config.yaml
n_experts: 96
groups_per_token: 2
rope_fraction: 1.0
qk_norm: false
tie_word_embeddings: false
lr_mult_o: 3.0
lr_head: 0.00729
decay_fraction: 1.0
train_tokens: 288100000
max_steps: 4397
dataset: "wikipedia_en"
Below are experts of layer 4 (counted from 0) of a mixture-of-experts language model. Rows are named gate (a neuron's input weights, with its number), up (a neuron's input weights, with its number), down (a neuron's output weights, with its number) and show model dimensions 0-127. Each number is 50 + 15 x the weight over its row's rms, rounded and kept within 0 to 99.
Before each expert's rows: "comes after" lists some tokens at least twice as common just before its tokens as in all text. This comes from a sample of Wikipedia text that the model never trained on. Tokens count by the router's weight.

# expert 58
comes after: " H", " E", " F", "0", "3", "6"
gate0:40 57 38 14 47 75 45 29 43 54 29 36 55 57 22 37 63 52 52 88 58 20 64 32 73 30 58 66 54 76 45 37 70 42 57 60 38 48 48 64 72 43 44 31 29 62 43 53 54 64 61 68 42 44 50 45 37 55 56 34 40 48 33 29 51 53 75 20 46 61 45 35 44 67 49 52 36 61 42 38 29 59 55 36 40 61 42 65 34 71 11 36 49 60 58 49 40 61 35 42 30 32 54 43 74 11 54 39 46 47 49 58 61 52 51 80 37 30 62 43 66 46 27 61 61 30 82 46
up0:35 64 18 38 54 20 62 30 36 49 62 73 55 48 49 65 42 51 46 59 50 26 67 22 44 36 83 40 60 42 49 62 87 63 38 24 37 38 44 62 32 62 39 60 66 35 72 30 54 91 21 50 60 66 24 58 27 54 55 56 46 64 28 55 61 54 80 41 55 51 43 40 54 33 53 39 68 28 57 35 40 33 41 61 46 37 35 36 38 52 56 45 67 59 32 67 37 42 25 50 58 61 44 53 47 38 52 61 82 55 63 45 62 67 52 56 20 55 62 30 48 80 35 47 57 59 61 41
down0:41 32 52 56 51 38 54 64 50 67 78 66 30 31 46 34 52 55 79 51 27 65 45 72 61 60 56 57 54 55 45 41 53 26 46 40 52 52 49 54 32 49 47 53 64 28 28 22 46 49 59 47 68 85 60 52 56 52 54 45 46 54 33 53 24 67 61 61 43 51 62 61 56 71 51 44 23 37 64 27 66 59 64 62 54 68 45 49 80 34 47 62 33 45 59 68 77 58 20 47 44 43 36 11 57 40 41 66 54 31 43 28 26 65 85 51 48 51 63 58 59 87 30 13 59 37 25 47

# expert 41
comes after: " ", ".", "1", "–", " (", "2"
gate0:43 64 39 70 58 56 35 55 57 18 46 26 68 65 40 56 42 19 60 43 62 71 64 48 37 46 43 70 42 41 28 54 42 40 31 60 41 67 81 63 42 45 69 50 38 39 26 19 53 44 29 44 75 41 58 67 80 46 48 33 32 73 58 83 50 81 66 61 63 56 43 35 66 58 42 63 39 67 52 52 43 58 62 60 57 80 41 41 40 15 55 59 52 57 45 54 55 50 33 41 58 45 54 52 71 63 43 36 23 39 56 72 41 70 15 76 48 78 30 45 30 42 40 41 38 49 58 60
up0:63 25 20 62 59 47 59 27 60 39 44 56 73 31 62 52 59 56 53 54 49 57 63 39 47 49 56 56 57 34 74 52 27 25 33 40 46 71 49 53 32 85 48 57 32 52 45 31 40 80 36 29 48 59 78 51 54 53 39 84 61 73 48 35 41 50 52 48 40 73 35 63 44 73 73 65 43 72 72 53 75 60 71 33 44 77 48 48 44 30 45 58 59 31 69 65 36 79 54 58 68 74 64 43 33 53 27 23 51 54 74 66 59 40 57 61 57 60 50 44 44 54 46 89 56 67 49 38
down0:75 66 18 58 69 48 56 37 25 54 59 60 50 45 51 27 43 72 79 50 53 44 38 40 39 68 33 25 46 68 76 26 61 48 75 36 61 43 43 70 28 46 49 50 57 38 37 69 67 49 40 54 73 57 25 24 70 37 64 51 58 36 51 54 37 38 44 36 68 48 57 59 34 60 49 63 62 72 33 54 41 67 57 31 39 22 59 49 20 70 44 71 51 43 40 41 58 66 72 48 47 60 50 43 37 74 38 54 50 64 58 29 43 07 51 74 40 51 69 38 29 75 56 60 55 41 38 75

# expert 45
comes after: " ", "1", "2", "–", " (", "3"
gate0:65 43 39 59 61 16 40 38 36 55 60 42 59 37 54 47 52 32 56 40 48 22 37 72 51 62 39 19 68 64 46 58 16 56 48 40 18 61 36 69 56 17 65 82 42 56 35 32 41 34 46 42 48 43 70 27 64 66 47 63 85 41 47 46 66 34 43 56 77 41 69 37 82 75 54 36 50 56 66 70 73 45 39 58 62 51 32 63 31 50 48 47 20 35 59 64 63 58 56 47 58 51 52 49 42 28 58 57 41 63 53 62 63 33 61 29 34 40 52 61 61 62 73 25 28 71 62 49
up0:66 28 50 70 59 67 40 40 65 14 65 31 46 45 58 51 34 41 55 24 62 40 50 49 52 61 30 43 37 57 45 45 45 52 59 55 48 58 70 36 66 69 64 59 41 57 38 20 65 40 46 33 27 39 56 64 63 32 56 33 17 72 47 18 62 54 30 64 43 59 08 47 34 30 27 45 53 59 44 50 36 78 47 60 56 15 28 59 63 50 61 46 59 54 72 25 50 43 36 49 64 25 36 45 64 56 60 43 71 48 71 60 39 59 66 24 44 43 63 44 42 58 54 13 51 22 51 48
down0:53 40 54 45 39 54 34 21 73 64 26 63 55 51 46 41 47 41 40 46 84 34 79 34 65 40 39 53 58 42 65 63 41 48 19 35 49 43 50 52 52 27 53 48 57 43 54 41 39 51 57 81 50 49 62 69 43 58 48 48 99 52 55 63 41 56 35 73 60 48 61 61 86 73 26 40 43 65 70 55 78 46 44 45 90 43 67 35 28 47 48 58 37 41 75 66 58 64 31 22 40 32 59 32 68 69 40 65 44 33 75 57 36 68 47 72 50 43 49 38 32 49 41 48 30 52 50 34

# expert 44
comes after: " |", ":", "-", " (", " of", "|"
gate0:66 71 61 43 41 70 58 55 53 41 44 47 54 58 60 39 84 51 69 55 51 42 65 46 51 69 67 27 57 49 26 48 62 60 41 66 56 77 08 46 56 44 26 46 44 28 66 59 38 35 54 57 58 49 66 12 73 26 58 47 55 46 41 59 72 34 50 57 59 69 43 83 66 51 47 22 38 58 54 43 80 36 57 54 65 41 47 62 37 62 40 34 43 43 24 59 39 48 49 50 64 43 73 87 47 60 22 54 51 51 58 57 36 61 52 50 57 44 73 12 36 71 83 43 41 60 57 75
up0:68 70 46 62 47 67 54 25 53 37 58 45 41 37 54 33 48 53 20 55 49 54 38 57 45 56 67 54 34 39 46 76 68 51 34 48 66 66 48 37 36 67 70 51 52 67 52 50 60 53 50 34 58 58 45 66 39 68 40 15 45 80 62 54 75 70 35 44 46 66 64 54 67 55 73 67 43 52 51 40 42 48 37 60 76 53 84 53 67 54 53 50 79 53 48 40 58 44 21 34 62 16 46 52 58 51 33 47 66 29 42 24 68 29 52 80 34 24 77 46 40 89 77 58 72 57 40 43
down0:56 63 57 53 62 32 63 46 61 27 46 25 85 57 54 00 37 45 35 08 47 41 50 57 49 69 50 62 53 32 49 33 35 57 41 37 37 29 45 82 49 59 50 67 65 59 52 47 36 35 48 46 49 50 44 35 53 52 40 34 68 61 44 35 53 21 67 60 69 63 54 66 62 36 59 49 54 46 67 67 62 51 72 50 62 15 40 44 60 28 40 62 30 41 35 48 52 41 29 52 52 57 19 65 74 57 29 67 67 65 56 63 50 44 54 30 58 85 61 23 55 69 54 29 55 23 55 53

# expert 55
comes after: " the", "-", "0", "6", "5", "3"
gate0:51 40 46 63 70 35 47 08 45 44 45 20 33 45 56 35 77 61 56 54 46 55 44 43 53 45 50 23 58 79 14 65 27 31 69 50 56 83 58 61 41 36 59 13 36 43 60 66 39 26 50 27 41 41 47 41 71 65 42 35 42 40 55 37 34 57 47 43 20 30 62 39 41 25 56 31 34 47 69 54 50 45 51 56 63 58 68 43 62 35 49 29 40 46 10 72 53 66 56 42 56 44 48 47 52 49 51 48 62 46 61 70 58 56 34 56 35 20 55 04 49 57 44 61 47 32 46 44
up0:73 50 32 66 54 58 57 62 34 37 34 57 29 28 35 73 54 34 37 61 78 65 38 68 38 66 52 62 65 76 16 54 44 85 48 46 61 39 47 51 65 95 17 39 39 55 52 52 72 41 41 38 51 57 50 40 45 38 58 72 42 42 58 36 47 43 71 75 51 59 50 30 35 39 50 58 45 35 58 47 62 27 76 23 54 47 61 50 50 43 53 57 48 58 56 45 60 69 33 37 49 41 64 44 36 36 37 51 49 27 55 60 51 58 43 30 10 39 44 72 73 64 35 42 30 32 45 88
down0:36 66 58 55 53 61 76 51 72 68 56 55 45 59 55 00 64 62 37 54 40 55 59 64 72 63 55 40 32 38 71 68 27 57 41 61 52 42 22 31 72 13 54 30 53 54 52 32 71 63 43 98 36 40 56 43 35 69 61 37 65 47 39 34 23 52 65 52 48 50 75 48 52 51 21 31 62 31 44 43 50 68 73 40 27 43 40 30 49 71 41 43 45 53 85 60 45 64 58 52 56 60 54 37 54 63 47 45 54 24 39 36 36 46 58 59 42 48 24 58 45 51 31 41 53 58 57 44

# expert 94
comes after: " |\n", "\n", ")\n", "\n\n", "==\n", ".\n"
gate0:48 31 42 48 17 33 59 36 60 47 34 77 37 93 32 36 57 59 59 99 58 25 35 49 47 62 45 38 41 38 70 66 56 75 47 50 45 45 59 54 39 49 77 69 56 54 37 36 46 47 44 35 17 67 66 50 42 67 45 48 53 68 43 52 60 48 66 62 32 40 43 37 76 56 55 55 35 71 63 62 40 72 32 46 67 73 75 42 14 62 73 47 62 58 61 27 54 56 40 60 72 47 43 37 72 43 67 52 51 28 36 41 33 28 46 57 63 36 47 45 63 53 49 36 45 68 39 33
up0:46 41 53 65 60 65 46 02 60 50 69 47 39 39 43 58 38 61 76 75 50 67 28 51 62 42 59 45 52 61 31 51 49 47 27 68 41 39 62 57 53 34 49 33 42 45 97 61 65 50 32 19 43 50 42 53 52 50 17 45 70 31 77 53 44 53 57 59 39 44 48 43 54 45 77 62 87 53 53 60 36 57 71 67 31 51 56 56 60 46 54 20 36 50 49 38 55 50 42 67 47 47 52 33 64 66 45 44 78 50 06 50 42 49 52 38 30 48 41 35 74 51 41 61 59 11 34 68
down0:65 80 42 53 77 48 64 70 50 55 45 45 67 51 56 74 54 45 69 59 27 49 40 39 17 47 81 48 63 72 33 10 50 66 49 59 45 39 63 52 45 35 49 23 26 46 37 53 44 43 37 51 58 54 49 57 41 45 57 72 51 37 35 37 32 55 49 49 54 25 67 73 60 56 70 48 81 77 23 47 40 41 47 46 30 54 68 58 51 39 26 27 34 51 65 56 63 11 55 63 61 60 52 60 52 47 32 62 53 54 75 29 42 47 37 34 45 62 62 74 30 75 43 89 61 52 49 43

# expert 51
comes after: "0", ")", "3", "4", "5", " —"
gate0:65 25 35 65 30 49 37 29 50 24 45 40 32 79 65 55 43 54 43 49 33 63 72 41 65 45 44 45 34 30 32 19 56 51 26 44 48 34 44 27 36 51 58 34 48 51 50 60 54 50 59 36 50 29 45 67 45 26 52 69 56 28 73 66 65 70 65 61 47 51 36 41 44 75 49 32 20 50 53 24 33 60 84 68 13 64 47 61 63 60 48 55 58 46 49 28 34 66 74 71 41 48 62 59 60 41 64 28 61 61 68 48 70 55 56 43 39 68 23 51 33 57 25 42 75 69 67 55
up0:54 39 49 56 71 51 32 34 57 61 44 57 61 52 60 53 36 53 66 46 62 42 58 71 13 38 37 70 30 44 34 56 54 47 74 66 51 54 53 69 52 56 26 34 36 41 40 44 55 42 60 66 42 43 78 58 49 44 45 59 52 61 55 40 41 21 53 34 52 50 57 26 40 44 30 56 62 32 83 81 56 57 52 31 31 50 47 25 67 88 57 40 28 44 76 41 48 67 33 77 51 46 77 64 71 70 65 63 33 56 36 43 53 63 67 49 56 40 68 77 71 42 14 70 66 18 51 56
down0:67 50 64 24 45 21 59 20 43 40 43 43 53 73 61 38 60 60 66 30 56 26 45 45 57 84 37 77 54 71 46 40 49 42 61 38 32 51 69 50 69 31 58 38 35 71 67 52 90 59 36 44 49 44 31 36 50 59 70 32 15 56 61 49 63 44 45 66 45 51 78 76 52 53 72 36 39 49 30 41 36 50 61 57 46 36 49 62 46 46 60 65 34 75 42 32 78 58 22 42 30 67 81 46 39 51 39 54 40 56 57 68 55 58 19 43 54 58 57 45 64 58 53 18 30 56 54 63

# expert 49
comes after: "0", "3", "4", "6", "5", "7"
gate0:68 41 31 38 57 58 39 47 35 26 51 49 41 67 72 55 42 47 68 51 46 43 47 55 54 64 45 31 40 46 38 40 59 23 42 31 48 45 33 26 78 41 72 43 44 66 54 78 38 48 53 80 32 59 34 75 66 48 28 65 53 47 56 42 52 39 76 46 60 63 36 64 20 49 64 74 51 47 68 34 70 44 84 54 50 52 47 54 66 45 54 34 59 38 21 17 74 56 55 27 74 06 49 34 56 35 62 57 51 67 40 53 62 31 28 37 56 56 47 68 63 47 36 42 19 30 46 50
up0:49 57 42 32 46 54 48 55 37 49 54 50 53 32 55 64 52 50 57 62 78 12 43 52 74 50 43 83 44 70 47 34 45 55 21 56 61 61 41 39 68 84 52 28 55 44 76 52 37 25 37 58 40 56 17 61 50 74 73 60 88 57 62 67 57 40 37 45 39 61 66 55 07 47 43 59 50 66 48 39 60 60 65 39 66 62 47 46 93 64 58 51 32 18 43 68 42 41 40 42 40 14 44 40 64 44 46 57 33 71 34 50 66 44 45 33 30 51 56 40 30 57 68 46 55 44 49 42
down0:70 53 59 49 38 67 42 51 58 51 45 64 48 83 42 56 45 41 64 46 67 27 51 64 30 90 49 60 52 02 61 52 58 61 73 55 30 63 31 41 62 44 46 42 54 41 38 73 65 76 58 58 32 45 64 49 62 26 48 24 54 34 41 65 46 48 56 60 36 67 63 50 48 34 44 44 55 25 70 54 35 42 72 49 40 64 57 53 35 34 36 38 33 45 60 52 53 50 41 49 56 63 60 67 46 47 76 50 66 48 32 40 31 62 52 57 56 45 28 66 24 41 22 08 45 32 10 19

# expert 46
comes after: " (", " |", ",", " \"", ":", "-"
gate0:46 51 75 70 28 50 44 26 83 41 48 61 37 37 41 57 34 48 56 55 84 58 75 59 57 39 70 49 39 50 34 42 52 67 79 49 49 59 65 40 44 63 64 34 38 33 25 62 58 30 46 39 36 53 75 63 47 51 50 34 37 53 48 66 47 70 33 35 45 66 30 46 67 83 48 42 70 40 41 56 54 73 35 63 58 82 39 57 55 27 47 63 51 72 47 56 72 59 35 56 42 48 36 52 39 90 86 28 46 64 46 64 58 46 18 46 55 44 52 22 63 63 31 79 51 41 47 67
up0:30 54 38 39 84 35 26 43 43 59 43 44 48 34 85 54 40 53 85 64 41 65 40 25 62 26 42 39 35 45 75 57 62 65 75 54 76 16 26 52 54 44 44 58 64 44 52 70 23 34 46 51 33 52 61 42 43 26 78 30 60 61 42 37 60 61 64 60 59 45 44 20 63 52 27 44 19 78 42 62 56 64 40 42 48 59 58 54 54 42 76 35 55 21 35 72 43 57 45 40 45 54 56 68 53 42 75 41 24 62 51 51 47 55 33 64 64 61 43 51 47 47 32 44 40 69 74 38
down0:74 48 65 60 25 44 57 49 66 44 67 41 68 53 39 56 63 74 18 43 52 62 41 47 55 57 55 44 52 27 57 31 50 38 62 32 32 43 41 58 58 26 81 41 43 46 40 58 46 56 37 39 29 42 73 58 54 59 70 74 30 41 50 32 46 95 53 72 49 59 33 79 34 43 62 57 27 51 63 46 50 49 47 47 54 46 78 25 52 48 45 52 68 53 19 37 65 55 49 18 44 61 53 51 57 75 66 27 63 55 69 47 85 52 43 51 25 62 69 42 59 70 73 37 14 41 37 43

# expert 47
comes after: " ", "1", "2", "3", "–", "4"
gate0:66 42 36 43 65 55 44 70 49 81 52 52 50 40 42 62 57 42 56 49 70 55 52 68 58 72 85 74 75 53 35 63 41 58 50 46 54 62 57 35 74 63 30 32 43 14 35 37 49 35 80 71 39 57 38 52 64 67 41 66 48 43 54 61 34 34 53 60 46 47 33 52 75 43 66 48 31 53 60 27 48 54 73 67 61 50 74 36 62 55 32 63 36 29 84 82 60 56 21 61 46 53 75 46 42 42 74 34 52 49 64 44 51 40 34 26 69 59 51 41 48 73 52 86 70 65 65 63
up0:60 52 55 45 72 54 50 53 48 62 56 34 66 79 38 39 29 53 49 47 38 65 51 56 52 36 15 48 63 58 65 59 67 41 48 50 54 60 33 50 00 34 88 75 64 37 57 34 49 76 48 70 68 34 63 70 58 53 63 45 50 49 51 44 38 18 57 40 47 67 86 63 52 17 53 25 39 58 26 32 60 59 75 70 37 59 54 50 41 59 35 42 65 74 43 62 38 55 47 31 64 47 39 54 59 66 69 36 54 18 56 64 51 44 62 56 52 68 62 60 46 52 35 61 66 61 43 16
down0:50 17 44 32 48 67 74 61 48 56 71 68 54 53 52 54 64 56 67 41 59 52 48 71 37 46 36 60 59 63 79 53 35 58 72 57 38 88 40 45 56 46 66 48 70 36 79 71 43 64 44 45 70 52 52 41 51 59 32 51 42 43 42 41 49 62 45 41 68 21 59 50 30 34 76 55 23 50 48 72 69 31 44 68 44 38 41 64 65 39 55 65 30 58 48 44 62 34 35 09 23 29 35 51 51 64 77 48 56 78 63 39 48 41 01 45 55 63 60 48 19 49 50 53 41 42 33 54

# expert 62
comes after: ".\n\n", " |\n", ".", " |\n\n", "\n\n", ")."
gate0:46 47 50 65 39 65 80 38 51 35 35 42 25 36 35 50 51 64 58 57 25 74 58 70 35 37 55 34 31 40 66 48 38 35 22 39 77 77 48 66 40 63 71 37 57 63 37 42 40 63 49 46 37 35 50 73 63 34 51 71 54 66 64 36 53 56 54 39 44 64 46 53 34 20 46 26 07 33 42 63 61 42 37 60 54 34 32 75 54 58 65 42 36 44 66 73 39 45 62 28 37 61 57 51 67 47 41 56 61 32 69 87 48 77 56 57 57 43 53 51 64 62 34 25 69 59 52 84
up0:51 57 49 51 29 62 55 74 45 16 17 48 67 50 65 28 39 60 52 68 49 41 51 11 68 58 52 63 43 17 47 58 66 20 47 45 35 37 40 64 38 47 63 67 35 50 69 74 73 58 49 51 39 75 49 49 48 23 62 35 54 63 30 58 50 34 60 52 05 48 55 65 66 49 43 63 44 76 44 63 35 50 59 85 42 43 47 82 57 57 29 46 32 78 42 37 53 35 48 62 54 48 58 49 36 54 46 50 71 41 49 57 41 60 68 59 55 80 54 83 67 58 58 66 52 63 42 61
down0:55 45 70 49 37 12 26 65 42 70 68 48 50 48 16 53 64 47 77 69 46 82 46 70 42 36 44 35 53 55 63 63 30 60 58 46 58 61 58 50 49 63 49 37 60 62 40 36 54 40 69 53 74 68 41 47 60 57 24 55 55 45 80 57 47 23 50 26 81 62 52 46 46 30 45 40 50 22 55 62 63 52 45 45 53 70 47 34 41 41 66 48 41 59 52 33 49 80 87 61 60 81 60 55 34 50 89 43 45 43 52 68 41 27 46 54 81 32 38 51 36 40 22 44 55 44 30 58

# expert 86
comes after: " |\n", "\n", ")\n", ".\n", ")", "4"
gate0:50 46 53 29 41 39 56 77 53 62 44 41 85 35 44 38 25 59 69 33 53 34 40 51 24 65 47 42 48 49 58 33 40 47 56 59 38 26 46 53 49 49 49 57 40 36 34 38 53 34 46 32 31 46 37 80 43 59 49 20 46 65 56 53 65 48 40 29 59 41 48 76 39 40 61 46 69 68 45 33 67 54 05 62 62 06 41 31 45 53 70 47 32 56 53 59 34 37 31 28 51 31 62 66 47 78 71 46 28 44 49 70 19 36 49 22 65 45 60 35 52 63 42 71 81 43 64 51
up0:49 70 82 63 44 20 66 95 32 60 51 52 67 59 66 39 58 43 30 49 42 59 44 51 41 40 28 42 39 59 63 60 39 59 71 44 61 50 46 47 59 64 53 23 28 57 47 35 66 69 23 26 58 69 74 73 33 19 26 48 14 42 31 65 57 54 40 51 36 65 69 74 64 63 41 43 62 40 32 65 56 60 38 64 45 42 23 53 52 41 55 54 47 74 52 24 60 39 25 59 39 33 67 56 44 44 47 66 49 42 41 62 47 48 51 35 50 53 66 46 31 24 46 35 25 68 63 72
down0:52 45 29 64 56 43 54 38 48 35 73 73 07 36 41 63 36 21 48 72 66 39 75 60 53 71 50 36 55 68 42 26 68 66 54 31 60 42 44 45 32 82 44 75 53 55 40 55 36 60 68 65 54 32 33 55 60 57 74 64 32 41 66 89 39 32 69 45 56 69 36 30 56 52 51 52 33 58 80 39 44 38 58 71 33 47 77 79 41 41 37 65 64 44 54 59 31 56 45 57 89 66 39 43 77 49 56 43 55 58 43 50 39 50 44 78 40 54 37 62 55 62 52 60 37 59 57 63

# expert 42
comes after: " (", " the", " \"", ":", "-", " of"
gate0:56 44 44 51 44 49 44 41 51 08 80 58 46 60 99 41 59 59 45 57 66 61 58 54 49 46 41 53 30 57 42 59 52 73 51 42 62 41 45 19 48 56 46 48 66 41 76 58 59 56 43 23 49 59 50 99 39 73 51 40 30 53 55 65 56 41 42 58 66 72 55 92 68 50 44 44 72 39 42 51 25 48 26 59 29 48 31 45 42 50 56 38 78 55 41 22 62 57 48 22 67 62 47 65 46 57 56 32 50 51 33 56 41 28 45 52 71 64 42 43 28 56 63 61 57 41 49 75
up0:51 35 57 54 46 58 43 56 57 63 41 30 59 28 10 46 58 32 09 38 51 86 91 51 64 71 50 34 50 27 33 61 43 47 27 40 35 62 48 64 41 65 66 49 19 36 38 45 44 50 54 39 34 48 47 34 52 37 38 42 59 45 74 68 47 61 51 38 46 45 33 27 30 73 51 50 67 28 64 55 50 50 97 73 74 53 44 74 39 43 43 47 51 44 72 61 59 48 52 71 65 32 41 47 63 44 47 47 53 67 43 54 42 57 80 26 40 33 54 41 60 44 43 19 52 64 44 59
down0:44 67 25 46 46 48 56 49 63 64 41 51 45 59 65 58 51 28 36 55 49 40 42 57 32 31 68 50 60 58 17 16 73 62 81 43 45 77 62 14 56 47 42 31 58 64 36 48 49 33 44 79 67 35 54 65 64 18 52 51 56 36 53 74 31 36 47 27 42 45 78 43 41 57 40 46 45 52 60 64 41 63 05 21 37 78 59 42 54 51 61 64 34 39 26 72 49 57 56 48 41 55 42 34 39 43 60 74 54 67 35 49 39 58 18 54 37 33 64 64 44 36 43 71 59 45 68 44